Below are experts of layer 11 (counted from 0) of a mixture-of-experts language model. Rows are named router (the router's row for the expert), down (a neuron's output weights, with its number) and show model dimensions 0-159. Each number is 500 + 25 x the weight over its row's rms, rounded and kept within 0 to 999. Numbers have three digits each.
After each expert's rows: a language model's description of what the expert responds to. This comes from a sample of Wikipedia text that the model never trained on.

# expert 46
router:517484520505513505485453496506489460462500494478497511518485509452547515453518526469518515526506474511505504513507537502465485504490504539496539490528412482485535517510501487525481480505486497503517492507503494443489501513506520521503478486517514506524497566480486484492509477490490479526462515484499551537521469496512487434482499478489479473513516506538483472519451475455515537495485480487487495457439481463481496520559484495537515536456508492485491505540504521492453518484503535
down0:481451457499496499518483503493476469493497491508513493531448449527515523491517499466500468503445514481488499463520509507518466461508533493523512472508436484463514477485496464522521526497491514510516547489503415498480480503475523469497502514470524530478485515499453516529462469490476517476474531481502473518492511448514537483473524488480502430517487503452505501497519510490469477530553490509519541504478482471506445533490512475517498502514500520488538480517519499495486512507466484
down1:453472488500529497500549470476502482503470488476512509505484532513488445498470509529482505464483472488549521508513486487508478523527510463503518532481484525488464491480503452508513533532492530509512497520501437492503533512505506508466497562524528491493520454495451500519476489439502488480516493494510461482489477487469493467487512457487468514496490481484489484478480480513497470508493529470488519484582452510482504499497511551568525483504555545532501498479495476506485498487527485
down2:487468533534493512464492474494470488495519544468467505499433497558519508515512509484505519478541434500509516510531488466512445496470482481466464484515536479466507499480500522508462485512521465523481467515513515487498476496516523469546479491499552504501488491535487491485510537509499475478513520469537520522513557518521530484480507495473500488466531487526501448512491464506491507491487496496467485473491482483439511495475486469503507477538534533493473524529545475480527475546512477
down3:513536567494503493487553510557500474517471526468521526481497507516508527510519542521491468527480535486510555491471502551480502491487493484515491479519467502498518504494500484497477477468522489498470480466482511463475472479515509488477477494505467497494534515503520479488477452455522541519494501509527515486477500497488546502522513450446477512442474467518457493445460544517510496467487494492505478490474461439553522515506439520503508483488515487482481519504499508510495494499521490
down4:553539512517473496486488506521499523529499493536494499510542493456492513527481501489504468507471441518474493487472499516466525536511502484488526502497500480515536458537479478488473529543481487504499475502519502533483426476501522487540471494523511492473538478494468495499542477517474525493465455509558513486493546511518514520496549499531477461501500461487497501517496515496443521502462481498494456505521474515480522553493529542483463544524521495473515539469489526518515524520515491
down5:488547521496516489485447493515470474552488506514503521538482491463486520466457466496485476507519507475512504483499485512518473533531541521530443519513509468527462496476494479497542472491481503530500489472540476495520502507545519486491491507495467585512506493516493483511488507464504505504525517510514508482524500506516493444464519505440488504495436492489514494507483543506509535510478528518492543479531487475526523506509509532503527496478536463490477497487483476421553508510506498
down6:501505486456462459460505474478487537434486516492496494485406487470512509489491489564480517508501521490512514517513498552463514487537501480472527521470501503495519483508485497500503513536486548496491476475522499497494510473471447475507486518514485485505523523483520454494507517495480500467512442503522515501493508500517494523512526511509509484487484495488454510500485509500494488477506516461516506484492517449555479553541473494481517526542469535513552488497496491560495541458529484
down7:503495483495476468443469498540524562491520451448510534443471464522486525498526521503469476476528526505476474496485483539473518516482482487488466486492553523481514506504540490528498476491488498464484514475472469451511468460520495456494489499528528532478480512505496510514487475480468531463502505522528474470483487498507492541514466536482476492509517486523512531512514570507496520446505509527475500512491492500475487483517501518523503522445508491498450506504493503475525529556491486
Description: Prime and degree marks in geographic coordinates, LaTeX braces and superscripts, and digits inside codes or formulas, such as 26′W, ^{.

# expert 30
router:492507521480499504536500504496507489487477482473520499525480505454511441483497498495499449505514462472502542511485481495530501446497491488512517513472511468478496475522517477497542481480518512456421502505515484471501498525467531518513492485520481487524518554492483458493480525509472555484478461488513519500529480501533503403473544509536507445520504478509471481480456489472506520474464472450497510483488519483510502506497483454515504463527516515491529508506482524517526482490529511
down13:558504466502499487509509496496453507471506459486509500497463541506500482490482544448566461509526478501477557504515482462494508530544496476508532543524513485483577454471488519487496473485497486483536507541510516511486497489445527525485509520491485512484492519491489493495509513500464516499526509470474494486506488529518424495488543546533478491504520491461531484514501473506528533527473475482499486509527498489489512537523519516461505461488537494500530542510528484495474513495471503
down14:519537525514516534516531482490450534519523514522490482477409501485549513511499490488480521551509516521478514518491524459499521526529514514489516476501525496474486524465488487495518445504494490457498493521544536536496492466495538489534488519531477489556508517506481516486529500496451492502480512528529557517533493490497466500493517502509494478488517478522519469516541471509507484497512469458507485485502520531507530547481534451525497472547499482545509479532525513482494460498515531
down15:536523532450527496468489490463509469508488481470485547533481500481515482498478475531488490503551508464501505509506490515497526537468497506500474495509474481550510482509483516488510440515518459485525485490510473422485498481490504503509478488512488517532519497533521478463497489460458504483509513487498447519526509521522522498513527478487497536492477464484494511491502457494502507482522496507470516495517508500493519498542466532480391491500503494493487501478565509485513542524530557
down16:472466485531476496497465528499491527499487481529478499519462497468476480521437486474450533547497506474512539493453522500486493473481489498501490515481515527501490512461468518547476530487474484519493489455497472511508486491535522496501532507488460505494537513474520509509474493521533492493516503525560485544492517460517499509513471547538520510458479548500504511493491511509525467516479496532508527527468480557503434480459495502521494505551497516492515519523498477465501494540509439
down17:493549505499456521491475518474494506501511489504493532485484551508536475510465476510527551469461521509546504557507518522528466550473488518496505524487472486486514490527495515468520508485470468481520464492494517485524503544489519455517543539476534508545456482516487477459482528526470467511510487480439502513496448480521517521502487474489462549511503497549520487497501486519484469509477494488515502489519475511490470554506521549465518523521500534532490482468489480486484475508482483
down18:514520503538532511517446577538568493506505521500493485463466505521512476493517466485504535497482539521516519485445511490495514510489481493505485512488532465495490494548511503483484528490456503489476511473509516478502499534501509435490515449522441490445528529450485495471488530518493469497499518506485526483493474526486475499508486452478503502483514498524533498526496495458518509474475529502518543507496506561508508492506515481461528510474513518486511485486513481476490475495572519
down19:478507468467476497531532482487554498515516512469510495506464478515484506457531545480528501511512533554496460473499525484461498530494501550511542481466500566497543539500544534496503512500512520481499509472508465462511501509492523493467502461469467483502499483504508493491485502448502502495518485480561517492546487474508492475517515484507464478482510518548496536563437512517511471504465447491510510513516525543511543487518479469504533531485523510512513494508486481485513508489496506
down20:552473470527468450528518504489479518450450488523500516499382507507548490515483479492506511489502487503507493504461501528498525509499502505492515477502488447469464479512505506540512468521469476487482528538506486491488510472489514498531562462493491475484486480471491494443525497508443499469521489533464478481507502488532493485516508485469518473509476499506465550503509473464522514479535482540528500497488481479491501496473505493493482491491540467504498499511485530501487459503546510
Description: Middle word pieces of German, Japanese and other personal names in lists and tables, such as Mö-h-ring, Y-osh-ino, Sch-oofs, plus by and Since.

# expert 11
router:463501537493436475472515517487497509490482493506497485476497537458490471502489481479510507552519480520486521480508500539510557507478502505482473458451498435527530466515502465508535464463500503472470524514522472503502474478511577509484458491512474496503498514474489464488531462505481491462480498465510520514493511516544505474506515484470525505467503490462476467505496483494489490524498521503506528463525509529517498506522480538568493542514535519492539495534494549473517510511469488
down3:499500503427474479538521496471514499484529482457479528476499499557494505560477507504517492480511488501498510506484498510522493540480481502484469527469499502533516475493514564458477484501495470502494531500539488508498491528493510512488504467518459447514475509499469513552502498463478549548535541492511513500467529469504467482519477496482527531478513518521482521469476498501460509532495498490501493493482483507533510469498557477508473518470568504488475458535492526459472470498537497
down4:499489498510470496507489494494492510481527493489513481476398522450506462508507491465499514499491510454538513494485477472499477451495504480484493501490499518475511491470498483463499500497517477466485473481492510489502499521490501494473527471516504484538481512475531524492528466477491513451493502478454533451522480542485536473499506465513515483472498494509547513501518512471516521531498477475474484477534480461477501499510484495447469447483481532449509449507510418497487555475492483
down5:511507465514475482515469474536499502445541493504490492501508485444504460521483478488502504536472513520531503440523479474536473482490544553520487529490516517473514524566466454508525517538461477534492467484517528485525480494473504532493500516525509458548522482501466514505504503514477528516496530483496518509460516498459525484481519505532565502476496467510518506470475481539525539522520534529482526487516476495510530480510482511507501518476515485502521470530479505506484492440484527
down6:492553555517516533500505502498509465442499491492487522482442462481513559488460476488503499489522448494505509463542495512515487505445526472468533515462510480498533548503506507510503515473541458486481500491524490492490471470502517500531439515525517525500493525492474489531496480488476528522520450455512478469527489482493497481507517502466468489468510518525507515466496504532496545477514469505489509504520480440483532458498471475506489468507479505483467485475525538501466514478485521
down7:498499520524505513510515540449494442527484475515517510514461500522492536497508527481549487510479485446515476486550519488524465492488460538540495506515484525492522538543488495485538513481522481482474487494498429496499520495494489546515544511536540482492503491523508493507484503510515494511488442539494498481483459534477505511509536481522454517527510550478502492519490531481536493489465472503491517506464520500494493475527506494481463517497488482525495511562506523487468547565492470
down8:474477503474495485523506537478469472470486501512469485494508527448514488512486527530532501499486495515496484547490481542484553494517509501525502455529508497505550472499510529511500499492487522459506487489489485502503504485538453491492507535505498539537526496481505488551485429489529445471495453474487501495547566512492530486473498462498449489515515517508510502502488490547439485482545473471505478506507487516485488493500507470489542514484505484488522503432479549541502510520502484
down9:506494491498492475489474493458447542494515512502428495473505499510501474452476506483497507492453512484501523545482479517508481441524493521481491552510500524514475460503460495485506494487508494493500500501468483504509529502485558497495467487513495481516503465489483501509530539552512553501445468504464474532492567449525486514537542480497477467527508485496509477512501499499499504454530489473502526522461489519503523514494491514460500481504542513479488503512496500507488509489521409
down10:463516536472484508539452531482532481460501491501477519467404569520507518505516468470495483529503528499542505501498469515503496479482499491529483497501458502508496465510509512478511521490526478521525519518514563469492538500481460515502463513482483517528503541486474484506504511482531518516552476532497530472514501469514505503513472463484516515531478512522521491482464500462496512469508509490512533496495486488499496538509490520548507522439466474502520493455485554529528502479503519
Description: Word starts in royal, geographic and football-squad contexts, such as Port, Prov, Emperor, Goals, the zero in stats tables, and Date of birth.

# expert 14
router:494489529514512479492483493531512486473476486489502499508504496465510470474517514490470453551498470526532512508518480489529491469493515516470541472522465477494532432549487527497510463511496498454517474489510491503516473516502553493487504478529498488528476525445477484506512487503459528482446515470513529495528506463504511453506532481446489481515472542512487490483499477492468553492523465491535528507468498480492476489500537496539492518518527553469527489548519500490531501453532527
down0:491512525488545482543539550450486441542499509531519535512457538497549442523503475491523502499482488494526440471539517518444511500542517489494486484506457499516504498511489501513510522529521477483492474499484489504513509475507504519532518565490496493495500558490538533494480496477494496485510473494542493465498501481497528502493508495529465475521486511481489497502490501512499512445498523495448506497460553478500535498497488494557500502535523476514494493503490544510518547523502458
down1:529489509467527493532521531504503522483543474453509520488535467481502503487462491443445475524531468504500528528461488502480469477491474520478499473535541487512533462503507476476464532495491465486487500518527515523518508501526513523469507557488502514523465486500504469554474468511504555499496489522449490522477494486518543501524521506526481512493484509485521467530466470519524457502489479504517492475466520506435526508529539493534476549477476523485512495521512530531508510489501532
down2:443526476495505518491520523518502535523539474570502461484475478486494532514503511508496507499518492438506510492481514447478545477484517489464464510485526524527490463546458448527536502473489475491467547489491485513500483495522486512487503499524504474503475495516535490473504442459505500525486479503482505490511521513485496491507553482498462538496494498505515481535507524503513464489433485519464509483494534512512454469501465482520499540507458488502534528486466525519500476514515551
down3:511497477502514526473492535464494513569449495460530502497482517505486498473518480511518479509460499542528497497554517476505490536477504504512531486481545507528496523456490538475484508453498497488491566524514461501498515489493532507510516525477464551477489505480508520521491517503487473484507511497500495512536505497542487495500464493464491466503543528532479470478456530526522550491478496450521496555507553467525537465518481485467535523492493505481479541499499458534484506487489491
down4:468514484509527503494494499487503499513496487513496479498503498487539537477493522479513432555508508487495477484508520536528476487505517483481466473516450505557510475498512487467514541521450470453497463525481476504466494488512517487487496467490510480494510469493477485553523494502568508513457503495530523498494504477475501532495557496477525480504470477479477525556532507506482488524499473481500471444500480499490481474493495501510471430525531517546460490548520493470503513545530503
down5:514522508531521529498483519519494502484487496520520521517470507490450488484461531535440507507503466510483546524529524538489476492492502469497532497536460469505486498508516521510456509488519547476514534462514518491512552544470529443504501545502542525487481518532541519472508488473476537488482544525517504487506532495536504477504518524525493473494471546548497471504510525505492521506510508515454535514526484523491536494486457563533516518525518466493500493470527507508488454500483489
down6:523511509548495498542500478511512545509542447499537457511493502504440437544495517525529495516516538512503511514485514520512523491497520466515484495483477490497515446495444559517484489522493497465515509463488519471479510512500530503501506498510475460488520513521519470527541480502476510481474484510502498493494531528471520501470432503491506524542498517466505493513530553539556511556517488448521514496504512506493509460482528510477481511525489529479486510535515525485479470474486483
down7:499545486476490475453498499508510540476519522509482514518468488481502530473516518456491482505529471532441492548489473521505487521473547485497511503519507471552466456493522476503519497495544505504502518513494501493497422467516513500527508490466498481525485497479509481463506524524543520475498518466519483508522504561508502476501527442514508469478493513490477457497520525543519517501501481522551513553523515476519534492490472515482483506478474499464514478485492564468527475461491489
Description: Word-start stems of technical or scientific words and species-description verbs, such as It was described by, sub-spec-ies, techn-, chem-.

# expert 54
router:512505489531463519495490497540483533513548493459529470514498486443520508472480530537493505519499478508504498508540480492506473479468526508493489459488468480524540518518484499449528461497503499525518495526535495478523488504464497484482478476511499487531505510456486512496517516478501486489486464491490518516519519494536476444534502476533489488476474516498498503465478470464517522486535552485521572492493515501526502472548493493539437459527510533459536472525520518487446510475467482
down3:516504458475457507513455485475467480457466523504514500468523527522510479491535534494482500437493519524496450468509535502505462500503509484493457517527482494526503493499502498503499516512505493501505514511536476473500498518512439532496526532574523501484528513492484469564496481445515491474519492497526508496446482479543480478508501502483535495509502521476463509472545511469493501478476448498491454500516508471498550511516529524456464538491539497480520496489505505532508470493463492
down4:464514492485517512538521481491507505484514489481494511494548534520508488501531505515465537526522507491508499499531566484531524525519514521495504497509495543474468491541466531515482540520533514537535521501474518476521544498445491488503501491502492477533510480468459492502455492482508468540525494492520495479482501494503483515476520496531483502499520501530475546506485494478520497518458524427478516517475483440534478549535525537486537499519524462508500517535451478546464464524514510
down5:452489545488492466515492504472495493511510526471525496505494531470504487469450517481495521499486486512533499506529499492503508498531513406481528562498501502522522522445488523474530431516497511508521514468494532500504505508453485490472558541547441506507499520496546487485479493516460507495484508487522541505508525475486519490479501506508451477541514511455501461512486497509511505507498535462515479480529513458522524515503525504513540497517495543454515524512495521493482497541497502
down6:469517495504489479475489500479501528480516513519480534492480470483473509454474499540481501493520493519532482514528473550471524467462515474474523500507482499518494497516495506469504503543519509540517502483541536513481482497512499514501499513522474474491544533522524474502496507498470504492521482497513568489503542521498467473503455521499509511460498496464489445482476474581486494469528479461506512527495535542502503498498511533480473538443506540509544469510491565463505537481460501
down7:462502443473516480517480482530508512467510490506518493535506464521499524485503520492516482517441509482506537490496523484515501524499516448515491511506533503458501494502543535495461515522498497532473453501546471530533479491453482510490481523522492458476503514535468524486540517510500497516428501531510496480471530501457500454483488502508541491503492478481520528524505492477522545513500513543517529538449466462512451485518507476477510494452453512500480470472503523473536479487490502
down8:495504535485518472530502527502500508481486503523474534476522541480519484480508506500485463445525479502521513538481511517563459519519490501533486458446473534501536492519531498494520522488487489521495491493561477532470491512477505535492504555491522519540484502485536496482467528475517512540548525521503512471483478537485525522516524503478492500513492527507455511524479486487527514555542503484454460463468491491446517490481489460478509475493470469505496498527477472456522521494472483
down9:481483523532517497509491474478468484479459538487496489509479508532532473481542529492565515491480502532524474500486497507502537528486463504479474461494483490440483500544494494524505505452476536455509502500451516487465469566514490491509489491441482492534475500513508508492519433483461516469497496480515482480513495528501493501489494490514493479483500478448546517533484524461515467491538519466479520512499542550507497502486471533503482519464487521494480540497461456498487507527507497
down10:527520493521513531523481500498510510531440482542520507549471510497419500485530527505483542496497503501509516496458493496462503539530490508524507462488511550498546530517486481500520466523511494479473488476569498450455471517535513511486522494516515498506492504509490502539538476488467510484495537463482474544480486523520480529449511464494471465523510490528483458514479515503453525471515472517513485523505520503539493488473506503535484529485514463490509491484465481503504484481477453
Description: Words inside sports results and recruiting tables such as Did not advance and Recruit ratings, plus -ing verbs like seeing, allowing, causing.

# expert 8
router:491488533534466499482478489515465465493506479473497484521488484470495531517508526498492512466472474496533491521492474534470523457477501524467499487464451485491509522540490527498549513499544478509491518520493453473486522508465540488523468471503489484535489477513474504478479501505482500491479492471491547467525483507528502488495505478506528462515488478428532524502461483504527499516516515499409532520541492516508512499485501459534493477487485483513558502497462436482507521456519489
down4:508519520512499494514515529438527498529534524511551517475524509525503543457530499472494497466496521488521467502485491468479513561503476495487524478547464494485519529496524503521502495519500525499485470481479476507506501500490540501499449512492548515462493511440487540493498482455519513523470477539539479486523537490471548534507502500522528489510517506530506507470485490485488518471464492487445555517479470546496459484489481542462520530505489537501473535536499514500525508505530479
down5:517437498478525483490560512490552527515492510475525462528544555457485479506497487522498474518508525522497468494505550513487452489543513488467501493520469504520495496472523476501480488509490511540471500479476516497498546510493468512449507512461520478546532516478543491499454485433522494534532561516502488511480465509512507487518460502508529517460552534476482531481502486493496536503484503476481520500499500506470482485479483503488512507531470511448496525483516530501507509498466511
down6:503523496506517482525507524470515470487473480511454563522497499511470474501515498463504525485521486510496539485510500466420527495530462512434498483502501549515527496494469504496475522527494499490502513494510500508517489506464479523501507456452558507510467438500563495492480511459456492478535497518510484496552484517500514447490481464484489479538506487454506526499518478479501471474464490467489525508505497531542505478494463502484538490489533528507489513509507518514490511510471548
down7:522433502551497481524492490481511514521545522455504509534519513487523510501501502515498496492481497512473494471504511490481511451503529521498474485515553521494511454523502496507489505501479471474526522528569486526491500431474502495455528493502508532525509520516524481491513474468494536503472503488489479483516503501499516513478466466502535479556493483487473467498492528514535457507517497481524507502482513546534488503500498499531473485522499570531495484526488454511591525524463496
down8:516487505489503519501485498498445492528470470492496510482486505509515495509504486512486515503537534478505487492492493505526469480495530522468534496500532507488522523507449518475493507516527506503493512508531525490485485507495511514515514491492461467559479537507527461527457490474517535472480532516447471552487503528521551502516548471496439477469537470490518498541504495521516552488473572483562501491508524465482479523465568494483508495460518481481523487478521482513520491493453482
down9:490499502469460473458528489479453494513495485486518505482400547488483509494507509562512468492508494498481501536514498495507450473471504463491501489516540483508536504485446526504461491527495481488523512532517459491508519458510508549485475491485511521506473513461484470498520519517520504544540523501469481523521534503532476562518526508452482475493527464498490498487482502505510497492464495507507549496525528502493491532488559467467476486490505485527491465531523484482505495511478508
down10:555531480511514484479494474501494514485490477486538485442484483493485511477527480471475506526523507530500481514498479498439507468507553533562491495525507504507536474481487530535510506483501468517487513501521477497491521461472479519480548473472489485487486523516459449501517508528489486503486428482492511472502510558494499526486466463485533499509489544521521530489547533507528533484519485532475535516498482530475516557505489546499510480496555495504493462458499493494504530500517497
down11:496508482476498519512474475501459542481485496476481501516498497470426501540538487528546496513494488486496545487479487513527545521519542493451490491523525474501492507500506477509479490522496534583474519528515486501470519525485472508507530445556467504500488543474515468506493521535525489523449475519540515514494528501509490489541534511502513512529535521515491483487495496511500519510494471500522530465500495489519529457450524464533545542487476469480483519515492518493528498483527471
Description: The article a or an after is, was, as or commas, plus similar determiners like another, each, one; also word-initial a- pieces.

# expert 23
router:482486546529484502468483509511451518462499506490528498499506513501518527510512540512470482511525449495499530438516463516501491512477530490495498497475467438453545530519493485471523446513505521497480493510492474498502468511468541489487466464522499466505474502495488461526504513497436528532482508491536521508552534508504511492500517504489524450503514491497508472506493486485467528523560506460528543487486479487547481501502553513526493508483533502530505447495471514504502508455480527
down2:505529524491484466521520505511504474467518493480501490513504490528535497474497502493544496482499516510551505439426478508490495435468514494509499507520484486461556453503515520495503510487522476478509515501509496455485509487470503512492469511507547551500524505523526497518491558517468484482522493454525576485518545498495481475497494455487489484493481489476450486482475489486518514510525477493522532438500477480491485468508524504458490480502483480486493520537480510483455470540517528
down3:521517536533534512516525472510472446520516546477499518492481466505553530525510485494540486497517499526525492500553501502506482487501507533527536466471511507542498480537494497515524519479526489466491438508472520494512493527506476519491504504466495504533518488531492535495522462505542529464520487523497472510490524513541490507518492467483478467555556457508510487497486471518519505502481468473472445531464494521434551512502482480519453513483508475484497473504508539510507517513480520
down4:520482519510458482483528493446506483486511514527557495476511480502491478492481461506455509530495486460492494500505469441505494519491548546519444473510487517515501499527514499494465499499514482512497486507538493473473548497530549466533514453507505529483499473517476511531502477481483517535525487471534497468503491529542493518484529459450491439498485504487445460476461515526475528482495537519536523470475486482522503510493520474515512543515529508512471508489520481518482475520527464
down5:465498447498529485520484510522480475485513513466521507461553519512522511516496519523494516495491513487499525481485452495459478518481505500510484465499527488490534531531467529481531514471482488513508486497486484513501525452557515535499462488481521510525534507513484499506504471519510552541494458517480501526497536529487484469513515518516518509538468505521470488521509498568491517480498507459482507482507498477465533478513459502556481542478469533502542510476508444467461496521569509
down6:476529471503482513494502479496488461506493489518461474516487464506535532488446478503501485537496532513471484473441496498485494457494500490471464510451501481495474484487454511482496504454502510526480480471501481484517545508520501503489515482533482521520446522497538476473497523520503496423499510543481499517523499500523458510528460518523446442504519539463523523539491463497483533512489484485484505518500543478492494513533520508520512522480519497522518430491477456505499466491529478
down7:507537544491458474529525510496469508503476527533467509522492491493517484524505493499521458475479467479538455525541425518481508484514518508505500508514456456511533503486502510479492493501520473548508476476488463544493525560482506506468517503528523489530517496483499459503506520497448533469518496499515529478507501509503505481548544490485478529476506512514470485459526454529472498552528523495488493493499504484508476513549491509470485537502506487466562491499478527443493462499510500
down8:531518435541487523530502491494493470480485514451533507509483500526461529480489527515513501485452480510497493496493450501500500531475495514500525541490491443507510525530482515520490475489523488499535529513513532499529519462484527512473448511488509517513481504490489456512512489495531484511468513472491542503460536498511513506517470509473539513466538526507483505476525455470463476526469538430471511516448556525475521537506489516509503487522519527451500498487533487531514471469507494
down9:502498486480492520574532480515485463487492493467505497475521521452527515466500487518479484462532460497509527509463495498515489484527470536486486468486510503497507505480499457499499519469500476531495474495503481513510518467476551506516503521516485497473515453489482476480491499498452491517493510522464516521453504511540475491489475524570495520497476485486530548489517500478506527534449466515481482494484464516485490542529452563490482519499432505489508507467499542478507502468514558
Description: Inner pieces of scientific and technical words, such as opter in Actinopterygii and Coleoptera, plus prefixes like rep, nuc, spect, trol.

# expert 42
router:495523555549494494506482516527481501479507511492514460498492501483513517530466525468491514496484471512523530536504507523488493524485506479529516475476482469498516494513474511450564497494504467482438469504522496485519467504469499481503461486501490493513486531498453492480517485479489505509471517521477555516520555509496518481491507513493519477537447486481523502503491489486528526503536503456522534478499517457513486478533501495575483508522502471451527420498473514459510549480488525
down4:519513510494513473525458520506497528509509518539476482485485470533505528529501541526499454500541474478537473482536532452524511504518537500454523543510471502488459494487468483449495513529481485532498484473516492535505483510515522489501480499448515533477524462527482536476509494549523549486487470480449463511499557526506495497514514464499538457503484506506457462517443469463535528490513492479510514503516479499492498491523454524517510473501500508547480494528483508514500523518488519
down5:460519485487502511437502531433467452508501476494514530465470527490492485499518479468512503498455509473489480485502478508499464475487508492513469511519499514483516539515521546480500513511438524501486504511456477535486503479477505512479485463539490543495505467490520469494506490521452486521543493468554501486491550530530523519500498487498510469444534524503488523456512483483439497538483469483498551492510542502502524514488483509483520485503547446468520488490484509506467511510490499
down6:534480492507478502475492461518529492522514511523488526471493495513480502515523474517442510558472536426489472493462497505538489495508527499462474438524530515502506508504539494468519510453484448513515529481493502480495499420484485489514513501521453452538509492550470511477533434488474531491505463504488460519457496512517509500521491503455476496486513500516496460492500494486509485496504473503472511512495505506505499477492530519481474523533476496485456505459491514456510511497529476
down7:474503465541518475489491516484483524462525508477493483447480504499494483520551449519472495563488506508532530469506487493479547497547492487471514550512497515502483466477477542508548492482476491499501509509485530527538536522487483505483509518515455469492500500465514492502553514509486512492471508475490507471523491452509549462556522466512530499487507511478470478490498529477512477471519494495499460484473501509492498484451543504500556470514526489487517511574479487504513516474484526
down8:492530523465521482468481483470468481507525520506548461470487504476511457515479493520441513515513508520484534502513470489554490539541501534489466543526499459513476495502463475478483494495518495521461510495522502501464517489522498515521513505525535458531486534485512471453521434550504458515471529478521478481497524497472520486500532507451479473500542494514478474523511489462486478539482512515483483461522487497477495525504510491488528514443520469518503463509535504533498509513530465
down9:514516505503493523505490492482491487524489504555490448521472507485473523515531485511498484538496514492509538483483527485538521475465524512548490503509513472528511500536497512514505510539508472492505483482499474479541506478468479504528507481488511509554469471492523469494537475519469538459558438476526490479507502509484522475474553468484523502506505525539526531507458511535528514481500471505513522474469538584502522499504503494495535473524512530530491498473507504559510559503483523
down10:515484514486527511513484519484504497505487552470481476450486498473503518425497504500473528532473472467518540493508509479494477499464517479490472471537533508448506502499470522509468541460533477455487494489464473481523483510508486452546473487489437494489461504498504520496546498487473510503496460475484523478541547512547483494489514517498478544523514513496540530465493501516512503504484484494569501515493510527505498513547536491520529493495480476497515498501476537533500500541503545
down11:531536524471470515549478555484485477525465482494519503554476473477524503499485491500546495528515507508519496547473483492521534490467506470514501560498519550507458522457487482542486499510501494516508503510455412493513448491480521508486493504532454473487507511479492479528486497524482501507537457487496516508465459480495522496499499488522532458477470503519516495510455483519503493492507514501485555544498518475493471524488522458522489483495478460528478510485478516486447503497508501
Description: Column headers and codes in sports league and results tables, such as Pld, W, GD, v t e, country codes BEL or ITA, and footballer.

# expert 58
router:495499497516482499463529479494491488449505549502535480505486565490553494513515535476519451534471522518481508524495560518528445522447521492496531480516514469491556468500492542508493478469496472502478520496532464521478496531496515445503517458514455533525493545489494514482485495493502481510497480491527539478515497473515489494458503488471500490498483526529472460471483524520501518503511494462489495474520527459544504522484507498510455536485509514502530509552472490464481529502510504
down14:511540541498537489537518524491517470499471482495517511558519499494478503476506492458525482517468528527507510490488482516488461458527468509498495514518504504512477512508485515500537475481501478511522489499496534508516456496474450530483463511479500504477525539517554475557499492480513478493448503496543516504529448488487491516515478535523502483500517469509509501521528499494497465487469537531469505532482584472516550494517460470469502500524563509482494520469447518471515498507482484
down15:484507495526501518460493530501483492504521470505510527506487560487503477490517502543515562498501524472516453551490508484459508511501516513530486547475518508471512452461517546471459499507464514501475517526492472518455523513460506515493488479478461477497538542497506468481511539522480501503438502527478521499515520514508448509533494526476530470487537493449509480516494428463510523532502461482483480476507531538520489468505512484518500497519522544497516522476484488502510521491491530
down16:471527510474473527500522517509503513580481502499532448510526501462473479475528539508511484476485466490513501448500466491455476515505509511513478512485496523502504529491483497454519497485499495555559514461500463492528525509486548526487519552507542508492483491503483515485529534511544535508499484485496519504483496478468533471489540486486520531506480479525514476476503492472513522525509495482496466486475466522513480531495490489472505481477512512444519419527506505464518452532503474
down17:474533533527465479461486480469475521508498491518490507497482492469514552513466512511512509473475472498494458490494511519507508477544512470471524514524523489505500524517483472504499526464494479510504507495503483444447483514508539522538510500552481462530493468471558508486470529508473527512486525503532503481479566499518533508510497510478491531530471526507531524468478468534489506476491496522440550520528487505518506520459427493495483530518513505478522472481534499492512522471488452
down18:489482500509479476495486474516494474460503509557472476482505500488499462459539533548510518528472476507495510545477502504491540526484525433483460473510498532481474485498515526517478509518480502482531485494504479496495486519474509504534515495450471476530554516447495495481537476463492579504488483470482483525496512524498494431518500504473457501517523522487510512549516527550487548460474470479482477504476486511541507510498517512509505509500490481487472511512539523465511479530510521
down19:503509529477457514547492515498510506484476490500479496504460512509514500553464511481466500484471506466460520504477499489484505461491499479485475524515535457444510514482529535486501478532494534499508479502457474458499514503529479492531462546518494508542489481519491507524518454489506500552510479496493513441535488452469509522512519449483519509521516500467515518499475459501490477560474531508513530503499549471453472480486535449482489510512501494524504461479506502476469457537501514
down20:510536501490448539505480509510494480490512550468499482547467487533465494509514530490535453531458496536508500462472522501454487495495500491495499520520519444506526491492507508526484484455534528508469507510509492493532503515475501476515487505489517508558559507521524474514524512466531468528486518530517529493483456496557477520487501487541499517503514523515478481461514509544484468508486476533484513522493492480486513451480549481503466512522533463519494497475481540487455512504469551
down21:512507519521523496506553482508511530429515495499518464551504545515510536503430533499503510506510474502518521510536449508495519493463552552475497537497512456484462489523516518499493456515500486519485490523514500491455492497515501487475469486508432490500513480487463526482473481544506510507518525472494531525498491478534470489454505473468494508511480505494521550460454532489504519504501487466500528517503444492507480476514501536512499497472533523473532466493500515525457519491491516
Description: Arrows ending season navigation lines, pipes after chronology lines, and words in album and tennis infoboxes, such as →, See, You.